Weights of a small mixture-of-experts language model, trained from scratch on English Wikipedia: width 256, a shared expert of 128 neurons.
Below are experts of layer 8 (counted from 0) of a mixture-of-experts language model. Rows are named router (the router's row for the expert), down (a neuron's output weights, with its number) and show model dimensions 0-255. Each number is 128 + 24 x the weight over its row's rms, rounded and kept within 0 to 255. Numbers have three digits each.
Before each expert's rows: "comes before" lists some tokens at least twice as common just after its tokens as in all text. This comes from a sample of Wikipedia text that the model never trained on. Tokens count by the router's weight.

# expert 12
comes before: "==\n", " of", " the", "-", "==\n\n", " |\n"
router:086165149130144113060138124103091128144113119143133137145118132126135176092129132097086127130139076144154058158123121120127112091116169151126115161091130131109099097169112137147115099087095124119155129113104127112165115130116147147163109153149113162133177147096130122100105153135093105161137152163135071101149127130093150114145172164106123091115173132144136120139130103145128110104108136103173113085131121109120094146115142104153099088131098106114134157085120151155090149095157103165146121139116113104100122145164136121114102139164117152163135173142123101129115102132169090107138166117120098118106116133128167115099149157125117098134145137124151140101138141097100113139150145110129163097157100126109120118114111072104120076128128148103140092153131155131128127151154098
down0:172153130150131129177139122135096116146115143171132139122128103132103108123128075138147126142116124134187142169112134102129136112142155122125136120166138156129103162132109131129092130093116123098130139133122154118096134091115182139115160086115128153121153145149113145134098123135143154149102140064150141122115146099112104094084072124114133143092131104079161122085124159124193117185151127115120174157140122129151205133104057128152179115134108132136124116120102091128124161115123173155166180140133091105147105146118128099116139127133133136177114139166097165100126105082133179151121146119186102125124167133107134131140143122155143137120103129122101141116130140152151142123127122108155117150155112134135139140088103138134112094131115126165135113159144111125099161133132106
down1:148104177187132119135115178131165136101120144125141093089124106100167147105169084104124164095095138121122056112096140087155139135121148161133139149103133107142094106114150148143108147097122099125127144099083100115141097127112142120113141135102107092142124116106127103179119139138138136148161105147170111140147134125123141169137128115131109142142129168111136164152111122145146117078151177111114151125141113103172187139111171112076121128131137089096107116124161119166096117136113130127061086157129130136133109130112140142132133090164139135135163196108120124109149109128076096127107124140135093113137154135087120141111139140137150093127126161149136105139090121105129108110142131131129126095118104084123126138132149131193133114119096135143089136112127125108134147173092146
down2:155099127117160126160156193140141113113120151109118113142116116102144118144169098159140079132128164130137138130110119172158202085118118102082118126181121158141106090132132126123128149137131095144140123141124145132109140103124149106168114104076193108111163138138135140144110133121125133142149093107134133139121157133082133143128130125139157127163092130152109129106114172150150156170141101104098131118174111158101100154133109141152137149153158108149120128140101109116109115111148127138126103135183166138110096105110121119151176146156106159109164155108089144068110138129103116117106126145128151157143139160146104119137141148106091153130088159076086116107107115164140110139184142089101096147115150146151109099114141142142132114159083151126133102134149151125107160084153135
down3:120117104134113160118112143125133134175090104108169089130103123092150158147177093154122146168163085124128082163103123152144069097104170169105139119139100173145122108133094118136130090112104116118122139142141115167169122130090091142123124141140093140175140138168123164131123124112111135169137130112168107122138135142119121130150112112149105130097152102141135154126133115105141139093127124102151153143139160085150114131095134139123131138109119131110132107096136122154055157119125099118112191140101132146078132147184116148129113118142076129132193127130127126109137133139135102145104125122132118155129113107135142126074160093118102098161141155151146094096104115098117139138120134130100164143137128125133142100114102071106148160129137103099106094104112101153107193104116095
down4:133120128140094139111128105129154125120165142134072154104162124102116136118111138102120157140103126088115127113119082092073127158127144147139137126104149188149110053162088089113133135127161098109133139111142100083153155122146127096160158123121102149136140156136140125152128111134157094122122142152066124142114106151105164102129160111098145149103155140134105096177147086179127152106113135078146112162124144126122119139171113147126097106110166080140129135103121121085116139118156168152115156136102099137135097098122148157148115129102142130117148113117070115171123150154104110069105123137099112145110130129100104184147123129129145101116168161109131103133129110110189123140149144123175129134123092125145111093152173132099123144114137129082129126123135167116106130139138122
down5:203133133114118155189155151107176127093135158143133148120123068083139139159167118152142125128117149074101127132102120171142145110102165152123146119142093109136115129104152090137146117113135093097093142168128125122063162101141159133124175107068121114180125101156142132153101117126110145144130152107135104149115143096163107136103100134080107143128108112136137148134111169142190122146135118117130148129132128116129182148154147121144135127133128128061110108183114137077109106131145166113085117122121135116134154111101095104109143128157120099160171138104078141136147096074104131105107135119143109128156127124132076135122101156135137141121123108123140088147095103116117137146122140150133136131136139104164121128122144126142121141100125108156109181109124085130124140113127143
down6:116121126121119122151107100135090118127096127115174125120151130126168165132125130161090121122152138132039190111168111125134129117110152114094142149141154119114138169126129088143130112128132146160080137120134144116105116131138120152156083152125121148135112142129157135135099145123153133145084135129095154122086142088107104062110105135153121133088161111134179142095139159134108136141138107155113126117159148117145127151129163138098110115091097153090162193101123079109129131092113154124152144100118139075132139142129128091116156128111093101093115088161128144126128124159104168112188142117090126110101153175110132156133121104132104122141124132142111147161081108125130155125154103106166143161143126093073125121113137111139125108167167117148149112127100180123132099122127141
down7:121154143131121113133141117152085146123135138137138090137131108122122158148149117159082077086162112122147102100111122173122097135084144131112114150149119117105098111128134172134088174157126133129148156122132078144106137154138190133084144146169142145165121143124136066123119103095101136128156122120123086115147134126136150133120189113097103130159150102115139111136118119093096147139072109148142110103133156106174135132175133135144165111144110120122153158163135135169136145076129083132145133165156142113114103135099141107130130130135157113135128137170113068148095148109165093137122125148119148118136144105145132129132123121159097110152124145139106113118133115094136118111109097113117088193109095121137170083144093120121141112150154112118123090165114146072118122150150071
down8:095135089091118126127114128147141140109101112140112108189119081109109107121079140143076149099158141158092180141132093152146101123156129178142147097109107117142089145092128103111145094115182109113082132118132125128126088136125101111148150129148131099095156104143117134136169121131105162119096154170158130156108138100127150155104149162138132145101077139092171173137127140141124109177125108158081160140109154119154146133162126136140150104116121122161168137109102138119148117124128145079112150127114130117121182150142203146133178125136146127100166108120149110162127109125121126086099135104167149142151109128138121121112134161150149104122137156123138137158149159092108165133103133120102149109135124143127127160136135104135181143123142104145172139125160130135129131166113177
down9:172107115111114192139120125139127133183138130142111136125083126153124107084147135085134154083126078120128149117137148108123103115134117168124175123139135110147141131154099136123156139094136113141123129141108125123166103134142109128095161095141122110148106092098098146165113122132146128084117127135130103071072172116144148129115118104100148081114150133142148151103119099144097176151140177109146171198073121100138099194082126142141110107118118103121153139111141141190118125100164107102157141111144117107087115108168145087114138126113111142130123117110116127156088100129149153137127145144160105127121133135108112136154118121077137148162110143139148162134115139109141177101094142113137130128112072121144090176112103138164123137146130141148135114155126099123155134145109116
down10:137151075155107118096118152113128093130110163079125142122113129114092149111139111134151149157138136128101156110124116118139132191146134149102113138138118153140123118112201143112084154145128129114068108093130169122120123101117127124121087128109134109112129117139142147136105088138151086124101121093158157126105124118106141137118121097118101097092155136105156126103158140111121154103180122118122120087126126114153104152198108136128099094098119147090102113166138148125129144132114115100101135112114082120150110164083166155148142101147112103134113106095143146108126160100120110149137147130153038176163100155148107129118114100180126148149124138136138099138096110133142125146112131124109186149092181174138112157131110110164118128139088142125133131133141167163127155129130120
down11:123135126136145177143126135094131166134129107123132138130108119110129178126174119068142121146134105147086127113087130136151130189133135138160150136082145091166108067150124133135107073187133131111158143143130117141125107114099115099112109108136105139104088132157101132183141157115148120140133101127170144143159105120112144076114127202133165105155124173135111107078166164107127134149144089141156118143130084115144078134155105137127124113087159119132094157183128164148106144087116128095133144140099150133114119098137154119121155109131151136138097125124137124099124118167126108092125108107132105099122146142181128109148141136065079159125140122149105122115117130138137110180132094162121088129121135147141118145114127097149115138126134137147133142126123104162146142089154109
down12:139178114138137094135126133110162153136129113128161148140143082147098092161120126119105107136157132145156128133155145130137150156114145165181129133105133137097114119142143179109145124144096161163099085177146120157162142106153146114109138116149127105105129095119146106133115090122154108150102114096111117122166148140125144135131135148126167092136145159144125113137130152152103160099148094126126082098160108154085157179117140103110107131124111173142148185162148126142169130159157119095154135177099164138109157155141137142096155149166143143133124150118147158136169114102150100117091197120131128112132161122120125125164114143161130082136136128118100135125108125129141096120145191133149094117179133142133123121138169121133086121121093083156117098128136173139123143188110112
down13:152124142104126120125128124146133168097160142123132149073117111102151132175166124128088131119115113136136111151124162142177131103105145153165113084152143125153119099113179138150158122111082150117076109131152130156139134131170137140073153114093103061108162129147135136132157135101139115130145151140111097127130144153089119157136149121080146131114081160124112105125113132098195133162137128116116135109153125130145147155148103105111114113098144125066159131159140167132081142140122155092127111094137087157128129125095160159118147131116077106136158168097123143101123122122167166126116111189179091112158158108089137171118133136073140111100104135108125145113101125118142156121132123129122137135110098086171115134133161133130103109104130161116138156130124125102104111127143110
down14:088125103096115149127134126155126133155143126135096122157146086156146123060150159163131132143089126125105113145089155146120118122120128138125145107172099122106165133158112122133147128168112107092144124174124137111141123127120108096103130113094068126130110171137121099113128159158113159122087155152105128160101093132114127101145158145141107104136135135089093124134166116120137150118132173157137094117097128119138103123126134110129124106126129165109136105133123135158149179111169102191120173091138100136170168160104139151098135178165116143128074096076074130096160118131148097088151085108103153125122113113151107109097119146118072150162125134148137129143083146114135147143156146115155086106126153140100156113122108121099178133134126154143145112131145143138086134105139115
down15:082091176125126106146147155122126092163122175115132130099133155109125148170107109120122126110121127136137136111159162123123168157116110078143140125137092091127138113088143187135142160137106146134178140109142116085132118132122134067149139169114137109114168154097108122138142131178163120132127147143094115113154145113150159139140160121119150148114119131113113130125155126120123119118097142109109129147138153131144160133138167108108140168149145124141101128174117139122086124086120144129151092166154096124184157117105140104139124128097121122100125170097144132134143090118170104128118117154138162135176086093122123144121140133171147102130065138102143138101142148124109100084073115068124088104208151104129121128102142139156126110114120114114142108169153162126141156145107144
down16:119102140129100149116105140134164133124139100139137165137131110100117116091136157118123078126152157111091130146137072124136176141119150131112164116143139093143093172126123108160122117170133112138130140163161105147135121108117178165120102108135162113141128178144142140159134185129092096137114146123186141166119126110122110090094110167155183135154118119118180117137131128130078137145115128132100148149130130087095110151132159195132100085132127113110138129144121147127095143117102101118126097113126147122119152150150137107137158104102132173129134154116097124150092110140121098093144142168153056141139119156146153130148125114142122157137169151109121113136070150145134095152145112084111112113099110091156137127122145138113127144154159145125126089097139121079102185145160114
down17:109127094164141119101173111123128078128127137130158170126178137130087119119114133144105091131134160068135166106141110104136138131120135146139151137165128133134135126140167101117160198128131137126132114099129129128123081130113157135126170127136165111146157144122182137132096138096153121115127158116116164106098156075123132106107141138111090114130132113122144103123130136140143118128094147140143098120140134127119145097098128127102109088181073106113084172130099097155133107151114131106164147154107113099118101114146171126113116107175160135155133162125125143169105104111099092126155181107097127116158130134158078122113160134100123121079154143146110108160064149149126156116106130153144090149153119125098091074147147132118112140116136161126130143120070164114106100135127121
down18:148135120097135135148114090124130112120102129151084138104124100099127137110174094148133147094109130188145166140149116126104130097121124160110100132149150098113117175145180136131120129128084153131160132103142115085107146120132154140128177121146169129127073132140119094134125102144149186134152118187153108139118134128128127123121127158129102142173133158140110130109152158143104103117102117172116119107106124125143143154149115099153176134164099103128095105120125141135108152110160097136144145122134150085098099108076139151111116151088109150137128111163073117147132133112114144148116099113129152158098147123134121133116139106108125182112115103161128180114089089135120111142135081131129130153111092105097128160169083143128130060101123115137123153119072138060139150130104122
down19:121118125111127115150136121140118131107089125170114140097124169091116108149095121125121146124141092161170158138132113146097123139134081162139130109126094105130117154139087087149075081120089113135126144116082117156148102128140124133128130114155150119168126148121140122135170127126125133095122172117136150146108123163132125115108137092118138101125095089086113094165120111148083087131115102077144138137143154135130128090142117122146147131122105144108119119141136113122163111140104096076152135151115108122131174134119108119125111099097151147122117113159104148141163151111124084132114163150157114124104151076112134124125116114149079111183140145129122087133123234111164119136156161095142172124147143095179143104153123097116159152128112138097092104163151120144117129138101074
down20:113136122095115101129161092165129083150126136142128107144103129091144149092126124131088146146141147174121150096123135123113154115127123100152117168119140134122127149090168092158137138148167102098125108133115139126093155087182162139194165159141145117145097138167081093163113132116137111110158138139137126100108139151169091127160102113125085111102148130141126133124099153127158105137133126075133170139124109065133111089180111125133141108153166126102194131097099106114154117105119108117145174151179127119162151158141175137117129124111116152143148120125120129128151146163131137112127085143109117116154152183123110154163114140095089135147140148128116147135151122138112138157122156100125151115110089119111113107142105157131138127149152194137148105103167126118118088105130121
down21:136148123092110156105110135145118169099138127130164143140133213085135115158122103130129102144149140114114104082106154121134136118142173133132140120122160116138120155060156146139111130139127099132134131129203106136126135137137196125093105115133095104193112110127100106151132146111140122130137155153074126111112092123159122138165102139140122159143149145163135111097149134113127136102156143136159109139087122127125130118100118164109124120111129084113134164135137139143142162162094141160089144127099115143151126162104146117193098138125126158154082094136081091145102140109131136143120071072147088144122101142117155145088132122111112141122143134167111130075117135109141172093128134163094124163075113158128108130122130136110106129106109125123102132137125117096121126096140109
down22:109131137161160105151125139168106150135119170120119151129137096114186155113120100148103157137145118135125165076182138105184132137087131115101109115167103107114111106131140135140132115133122183146134162115091131144160123130127114150056118166145154119107154119112140130162139127099137079137098126144143154141192162099111179092153106144107107155139163131126154127132118135120116147104109147145105118102125137128157124137146105107105126085120095180177154124106124146114122117093106153120137138110160115128128162107112162166131114156134179080127082155120127099141126110112137157139156108114103132126172069121159115122111157105159074141131121143119128100147127120142124143123145125109104130106117132138135116113168124132160124115151158117121161174087131171110158155165080114
down23:171139142134118107107121100098147099107151117141135153140117143144156143092086138104160121113161134132119152135111099091116142123115098137098146174154115105124081167140129119167138160149140199165167131144193154174113130132103144122124138107128155149144152131141169143142156103158171080145124160123128127168125142142089101126144111129131123117120145164111110143123115163124107154096104107132162135095131178144121157088108122121131090096131090108132161097084120150090118116123131156146138099142146099099137118106098116088115144136096137127116116162107095140164159070074091105138135122151118147139170121125112151126136118134075122136111131151148116163126081128181159168102131155086132126094094131135120100118102117122168126124128127165121141145149130168159112123122127092
down24:133104129107089106139145119123114134127104140094133172151147119138142149118104127147149132095092135155083107119113157102157126070153178118113153153118094147137116091193111082117146107119122113124107131105117088114119164131111107152104113151159140105132137135108137153106115141096125113145092133095134101145102093161127124101104135122118081111108094135098158120150107124117117124149109127147138159124116160147136159095097105105105132104095144146119105141129128134119118110126170103138149095090140156099139123149081156120134117123134115113112092124135147130165099091178109071141085110135114148129115190136126121133136152090076140082112214145102116099132103152114088129174102129161173114141141089158108110139111124110128149123157098127080100125110147125140096145169146125
down25:114120185099133127147107158158122112149120152125118162132142102153171136152140146139095181147157155136113121116151141135162101124138074138142133121113133142142162155153139136170150117106155145129157095121095128158160148131154175111159160078146151105142095139143123123085121101094136078088132116120120121135126096104167127123140123099109137117141130157137110136161114152130130146116132181101105112104155102152100107101148115097112135120163103132153122118132131060120165153137123139140132146117145145157161133167151088108090086115146148177153115104189077133115105097120117099097187091133125110121137142113144081141098118124176098133157128111123119114144128080153157125095133111149105068125098130132111121084131113129119111114149139143123115127110089155117115085097128117
down26:157101146138127113124145136126153121140130117122096166075142160127137142108156112109171141127097149123125098111108121107144165109135141110143114151143139105125157118119154141139162148128079152160121126097098123111147061112135126080145113163115128158095136084140146080184102129117099146124123160166124135107152109146170127156179124109121125159121134151121102128151104143165110158122130158122128108104136138094105147140193123090159052114114123122119113133150061135159092088155118132086149126120113144115142126120141120103175127115162131109157143177132090134130137129153149067132114151092141131138155156127139110127134117111141147160149146123140186129140111167133082120116096144130135108101094140126145160143103089128084130132132089101157132124089135068119127114146125107
down27:114091167148147139143158147146119160135152175132144156127130109152149126130169143122131162146102142131107124182110163155147121117145124162129161095162098118163161125121152129145152119144158141113130142126139099105118153183120109118135114126150093116140120128140148107131098097128123072171139093110093159107177099111093155142112108135094118071086106098112135112121090076115105146166156117130072100112102128153137134168154150159114162143174139185110138108164111130133133107115122122120126119108122088131133115144152164199148141113108098151128120100149180149148132172169135133134130124124126101100140162159123102166078090166118101112122136128097152137139116121149120116106110153109096117129088149113115121082133111124128092175124114120125127136107094121144151099114107131
down28:114147102124115113141151126102156076143125123151093133113154143133115092121142111131121091157121161111109150097127154115109146094084145096140121140088107158099097152142122112120144126123090151140116113121125113168126147091078125116213137159133168135131107135117078140177175135124090120101116140083137172143137102133127126112115084096157138119136069137103150143197161118154148139178096146173101133137123156129088158146170116149142116145160127108166103095120116090132150151132090149118129093101135097097150117114099093117108164127133126144111128129173179140164148115131147100099097137102155161129128123112145158135101112131116147171143125140144122149114094138110172156132103151110127115098155143158100123120145108128164148126111127110138117097137134116144150135155159104
down29:145152104123130134154136133089153107090146135163152122136144117117100111176148107167137100135110128113136105142114107104127136181146112104145098135102134161066147133144130135101118153096136133143153155150128133087119149169114097102089100127143139099177109095101119180130118153158156106104143124109118103166154139109118118101131145189132153127138118097130131085109098164146120161120131121124148137116127126125147162155111131126151101140136135122133094166155098111080145047117141120133104140095173163166150138111123145119119099140139142139098141161134113123167125121101161107125117166161082158126116125134148122109097143177129117143122138138091139168103106052096123148074113118117096155128117122146118157115057121145136163116141126108127156095126123162112142159094117119
down30:134112096145161113080105109119133095151101125109119164145093146138135134105109154139181142120159132120120109086139134110102104122125147123118155105125118077119167104136187123151088126174142134143129127082160109070093114135098138126155131098117146151103113122101075084129145134098151124085112109135143102123158139155145154147141132148168117162130115094089156141150114139131139099161117135147117142159123152140121151119140100186108110159119096144130112135102130141157138131140120142137170090135120109067099097133073121109126134162131139167141096122074152155143114120152083160122082125096153117126134133187144112104148076104118093104129148086131124165153143153112121132137117110122144113152112091120143116165104119130136175134094146132151158115097140115125179102131136148
down31:138139154113124128131130133163120105099130156078135151116104100095084132124123132146118143131132142118123158133165100136161153113167095146104125079128110103108154130129125103109074138136146133078117120143124139134117134093103126139084144127107143131111120111169141139099104118146130162145127149085104115086121079149148154176161139109112113099138128098116104140154130177100178113140097146132145156150106111112156124102120154114134125146143110202161122118156181156124105131104123104104132085140084109137107078119095099122134128177102105056128113164108122111105094115103112130142130136124112065133151136163121132142159096126083110109111155131142078125113110145124140097161120154138146103177167131074143136133109136137115127114098136114147110155126130116155087109096126082
down32:103075147157128174147117130161121140121098164155129135143116115112132140144113171103119157146112104182118110150137128095123073127112133078140132131136156118142092096171135144113146090111123132104094166159114109109120168101123115167096072151139073145159112084149158107097111156107121159133166109144106106126158117164117150140091131160174106123128093156164098120101143131133134142126106137137146110103119134163114115120156174122115130135130166140090123181131134094104043115095141097152161129151094122150112130108144104163118103112145154103121130133145148135153191146110112133092133128159097103120115127115160131137158140077121121133168134130112115126162129172145101112106112139131158130103123107103143163107124152123126134111129157144100127161124151125143154091116128092
down33:103129115155168112146126090168117117125108080103045105147143149116119109125117135125106127124110119138177154103154156133155128105110115122110147076174148159113127156077149173099144170130115130155107120121133117115153110149112141084134124137118076129198183122135147094132124109135123099103189115151136159121120146118093098088132129160146103130115121142124153156085103104168100122126157183135172093128141133117130142098159113133158128154145135123140091180158135124162108120113152139142111105106140103139119143132132158153127070156108123117149127119116110077112125150141102146125144129137136111142168121152088093116135136102129148146126108112170128122098098132157139106087127114170102146095150133118146155123132122083082157088142152155139108144144142122115117123122133091
down34:098153138112137166099140136127130110149124127148176121146118152140126113073075133122151109135132114104136135131136092120079109133147097134139136133121078153146130161175069139097095100143153137079138140092123155120112104119081139123137135131172142139133167112139141144087111104162129167133170116126178092128152116147126090144140087125117097103172110127111101131151145127141088093130156124117149131114124126131164111086095151150098161137113132141126135106118156122105102122130133106121113180129104111114128121116091113149111124168099142141157176126163135144083128109148161126141101165099113102149095171154103158170146130128157124114133122134107125135123120112085122106153104113092123142129073098130111124142150139149168110145176173175133074107083180122107123128124107141
down35:127172132106131084102102118147142151117139152081191148158119119192168120149117113131104065139061132158133117161097147174141129081100140141120112077119144131142128089120127121130134133121128134150142144143151101147152105111133151173133162124095129150137146143114095077111122128134113164098135096133115165101144132144098125170134103108132148086154160132161116123104096147102134118123134131146188118136100129108115066112105138139099125154108093114124163175115130116083095128136077143132143132145148164145142123153131131129129127127121124109137124138123120101136110137136139156130134167140104147135120128117105169099137139090180083119123083131143114171099153097102113147138119128104145062136102139156138125134162091096141105105121112150124127083159135145142132112162093103
down36:118122137163130134157120132121132145085171142139183162163138098133133115150149122137139128117101116104164080117140116106134102153142124127164110119135108150156130135120085102137118171090152108151141132144077141171158146141135126137151146149140131183098115095079128088117146143116114119113113134146107163067085100119128118110136105132153126128120150175095143117139108117145114109135141076143081136128119153156111173139132140124169086143117096158119153102126142145127116152067155147130173133116182076153142120149152100090108135139138133125140143094093150085089108145170152139136127126099130137125098153146137142141136101155129133098134137125087123095157171132108102126199120087097096119100140122114168103146127125107124124107146148125170130125126145089156177098118113125
down37:140143121140125105108113111106085118101149129161112144084181094166132157135100143070129128137077128172174096140110119097126163161100122124104086165129132106111133086126095145145142156069123138122117133156123139121125099122122115136141147121160148160138175114119132135149128148087096140133144146121186123139116109122100136162120134141111125092158110175142157136142127123156149059132104132146092123137094105146125157119158116098125160169143079141108126115122139175137106108114156118090128143102139153133132178106081100100118111159101110105161153129163120113119110136126139123138139151142125084088119121115126109084133101146110152144142098100118138109126147102107126107093110107156121096157160127120159124120155082116141187116140086146127114076122161135100108152164154121
down38:127136141127116077164162142142148118146132114148146122142082152124119087152106121121139105109046122135111124091121153157115125103137099130124111108151075128119142092121093112127141124148106103129099143137133105154120179116140161135124112111115134141152131101123130125155141169087090114088136108107175127156141110089151110153109145146114101148113139123176138141134092125113079142088131131113143132131088125144158111172128169132113146184136170143109118166172150135142147093151105142095157104146145154131081142128153149136124144139135149090107125114149147163116106105146111113105097117138106155153182119124102125115127109144172135149161106152117121129121090185119140100162097121144088143144087126132111180113143151138107113103063137142107159112183135133106136108154081135
down39:138154138142148152140165156171111133121097161147139115098068102090147102126122130156131130103119126139128127134155110091120138114093116097141100124173123077128138178102144137125136132131114147145171089122145140128154115139118149102135171132129167099095068086134140118155108137142134149140158140174187143130143137101130128173090130142108133133122136099129155147076160167113148164121077105152130130113114142141105107125133118133165128127111094122123143060063126142139131115114142152138132141106139125179138116106111177138137145150081128156111138172124116134121113115091149169100128098068179126148093104129095134162106116113128162148121131105140111104117161155139131113117159147132142145122128061105131143112085129144116090123137174135143148100098120125102125139112127167
down40:128139135109110125095147136170078138115125075125176112097157111080085094135107119129191118131116112117109136142121109143156108081137135161155129105103127115120117106142187107141098112139166152085122159091185114093152121140139124140122106139106143130123124125108119139117186128128092129084111132154145130141098078107137151127151135140139151073105104111143167096130151121132155095109129160117125136127159142143149075120166096124155127103113069098149107135105164147120149125096162105127135094124098117135119126138150134134089119110176116130142118117122141145109166158120159092115130187146104100177108099136134155120125163109140176153117115130127131152105111157136137122104153142123161144124097131103133158149123137170110183151127091134080136121114146105154098135102120108
down41:137086124146127139108109126086105111131137142131119133122190149107118117094121127156128131118154108109126081104158108111105110120130119171105126138098139121159135143058105109130122130129143133121100147125158122176143153119088138123116100143170111123157173138117132130099138098112128058105135138135139127173097161109110126103116150146130144108173140184129148138127129127179107145151185151104104104136151126111099143111123129122094149161151104134144122156158140173086135122150143149149108101114106152136140151128138117091189139141117155127135125160137139131152155091113144123136110174140122139090197138138120153167133149171105151155112193125143130096170113114130145146096132115099115137151134128091140166124140118140149134117168115087116143168121102147077062125158141118
down42:167135144135146161163126158162130128121084145135121127205093136125127123139114158126091153104131176147115124112118129128131082157146142154155148138158111135147095154104161089143099135137154088171141181085118132149099106122097131110167119106097123140105115102152137112110131089111157150129174096158187143134129118141136107134128093079172141165097167130121152120127120101096102162122139138123103145119133166141144172118179132183116106122130170121121149085142127133119151151119097113109128127152155124127108129160159115138154111127137131132099106123175134129108134118122081135120164087089131134124141105112121137141110102112097151133128144117103117117163103127139139113162109148121125119123092156141093127115155133176139136191103154139119102131108174165077102138142091159
down43:116143144100124099138132140141172138121116099146140139138123116112145123149141177122137139106159109131145138154169137146077160129109111111104112155146122120128142103154126095128087089125125129093125110119104106079140129099156114096148112111145103109117151157123088165131178153093118161165148126166115131113130125073113131124104112152124143098164197160132166143149168093122155172128135127115159105164136154099106110138130104083101117105178124127091127144134108069165115138133103153143136142167134111150112156154100131138117109156108159123116114125163127099136127106123131127134117117118146071129135137087126097127131128138160160111143139154136142114109120154111148052131175152107111144097096114149098185096149145130143147066130125093165133124163127165140138126110135177
down44:135140142108127126142177160121142152133121157122099110143147125154134166127104146118103145078098127123137144126123119139137166093124111121153103121119152107109149121088141119149143171154121138176119149139143115133141146122147092121104113134175135126105098159165172146139108104128120148077150086166124116114171138161164159150103099136114133099154089142129168126130163126100143127146119155096132149131123145122142112175176165069144125103087192143115124104128146160150140134122122122140110114119111116123180096131097123148138120099138122119131090150082139149142147138125153106144154112153138143088148146135118162127122178111092150105127136177128136130159096114124128126189095113123111103132087096135129109166174101136126089093146105070093137178168117142091118138148093157
down45:165126171104138182142120105202130150134102150091144143120103101092172116108131109091132144178116113127131120111117122076143086117136138140131102114118127147136090131118126138119114115111158111091129127088095081136129118117162132078103137144153117120123138120121110152127155134132121129116128100124178098136122189108122134143128150158141147096127131143137082138099146117187126144109152166079145135160128150128139160129161090150082126121104126117129103127096158164129104114092099135104154117125138146140127148169065125150153141114137149157149125119112156150116137163134134119126105147117118139114112133087106099067131125140134116102197148129158087106155112161114128123124113148111121150093100121118169159119128131117141107100087128149126125103082128133113170142129127043
down46:150124128147147152180117130143117119125124127136117152148150158147084102100121109134119132083124173150100153136092122149126103108153151102089099123116106155117159083121148117093155116178113150120095148173142096139079141074115137156146148091128129082115152137115122158145132115196120144140089125111127159176129145125163143127146144117138140148081147142131143143140085156161070130141162112187081156142143122112102174088122133123141171154115075097096126167146150085095147151132131138149075131109120192140152122143141139153106128124130141100151147160103178140111146138126102134106155103111105158134133117119152117147154133132157136127094102142108139110122123120132170088139138108119113114137114140147127106172166104159132140104128142110133151155107136129135138138135099162
down47:133134120123139102123102159156138153119114144158116109113114099137140144128129110141143129146119155139105196152155163082176117116148138102124143068115156126160120132134133130121083113134131077163054129129074136128124157136124102145152110167110149083066125085125134124079124123131170150126163126145132120162171132107143118121106146099166089126138126175112158112113092126112139101149172132109101112099131124121174151113163145168169085154123124161172112120105123079142123126144153105079123120135143124132113136132068172149101126120099124144134136130098170129173113098148129146145134080156126087113143126146101159138113128101134135132121139151096156135095181129127133124149099153116151144112136139146124110138113117130153155096098124146146133113115098107181148128106137136
down48:135115126169149125156152139126104103141066119138148132100129152131145136126148153147133131146103148122155158122102135155086076116172118084099137190137099076167142109126110130119139084094113114141096119161111145091094120143128117142112109124092099133122125140136126151185125095122139121134136091140173158152131132115103135135125134138120122134118107109137079131086131135116093121134070132139139165136136091143143116089120104116105110134136141099096123166141144095136152077152103132216095104105143151123127104134146108138110111151133123104132130105164123111123147156129108126129105113140147120176144085124104121137157165142099141158124116087088170101129106134142105132140094119120160115140096118193109127082129082147168152140118129152129142154140146082153173117087145123
down49:101104146107111124111148092099149088158103125133149165097141126161144092118146170110123143106113141167111111138125103126146076151136143161124191156123104144139128112150129080125124151123087128131125144123173126115140138142161138130137121155127121141097099121122133114115108121125095115100067136120113114152158164147083137139086147122105136084106142142104117100119140149161114170120108074154145119138117107153097116106131084147132131191107137137143116139084165119118111086160127165154121129064088158070136131146106148113136145119114162148112099105130158093127122158138166153113114186149158147151107108100117166136153155119131096143158100113123125100105115151136117186114113147133082139122110122141094141124114139106149095111141112135165143108071140127145116080149114104
down50:125094141122112104127117128169151147122108113157095117109093154181169120172100130150165141148136093072151095145127118132146138128144141134178097151140123136114118153119125121113123121136137124112112154130111145143180139096104137131130149143106127130117096125085094171127173110127085088136142127129129115146108128098068128137104133134088107144148088140143145116180101086128131127117153093128103121118095102116152047111155109134123134120158156093102135115121078149146163116114119158108127091115148129111085145141155131161114151108151119129093098121106173117131137140072131169118117151093116122144112143168117157149156121131155117185124121146133128134162089155104106131120122123119173152112133116161093164146114162149153126152143174166117111109111165126141090107147120180
down51:126117131123139114128159156115127130140087133150117111121130130063155112128128100116111115142139088175164115103150136117129152111072089119153105114121132140152138097109116171146128079133109123141183135088106136106120126109121162135063144094105131093132058126097127136167102122114122118152111106111127140127172109159124169109059126143077142173135099137156150137107132130129119114125101170129125099134116142156092092138116143103117143119124132135099126119106085098179092159155132111115123128132152140107125110066082179134118142142140118159128119145100148147084124141105117109154155099121128100145130132130171137123132140106111082155096094118168156116119130158158127161091137139108171129134154106140138106113125136130131096116155098123122138144131136063106094140105097093
down52:130091137122129142158125105131148164086145143086142130127157120089139122152159144141122131097092094125116130073152117108126135105131137136101152146136098116132101143109170114149138148110137128149099175166140105134157143115104093112073115134102081071108165106117116128175116118134157122103118108128131159083126163113100084150142137086122141153127119143121128149167112147124164162127121115109110125155165148080116135143093117134111101138134137143151150166122136124119115104113121110092122141138130162084180152132152114157149112114086139083116169168095147107135143112104159139148108120148112179111159151118113113118116121119130153104060121169158127128113070083106127135124108094152169106132103087086116129137136121115148140100142139083176148124129111132134123136165186136
down53:128143121112146110127118126102140113133132134116169114136111131071086141129080143115095119168141126121147100118121142096132117113102140112171108104127145132139112104140139135087141137171139113140137103110122146134137111184154145170144164105110181122138147131148160095154107170104115116089156158150132101127127127151121180117136158157173140142152132128175141064089157106118128107119129141162149106110118136137104089110115131126137126129129142147075092140097140105146097144149100160163123142138118164137096104103124142123099154152174154178165123152151103091176127143100083105152170166123102119137083120151133113134135129150116119147136098133123122122126045152147138119109144146123106131198109151109157099115155127141128119108105126164136135133140127177168146139166089128
down54:132130106119165130129118118129149093124133127121136070130166148091139092151114140095140113110124131113153122112113115124111156117168137102114108119117100120184162155071166155125117100121113132127133136131165132146115143101095162120165077107145144161169133118155128091161106100157147115113181145120120171118128098110140143127147105110144169135206133132130098146160155087117103092102162148197151132125115143120108111117114091114128082095090155123138106120138107124104151101113144152127097142164124111120106142149116108143149146126106076112101124088155136130092153142165145090134164103136130135126149100155165135133120105118147147146074169123163189131119099146160130111149100139152116108127122069147162149137101140144125135142115118156150085156105100147129122138099137128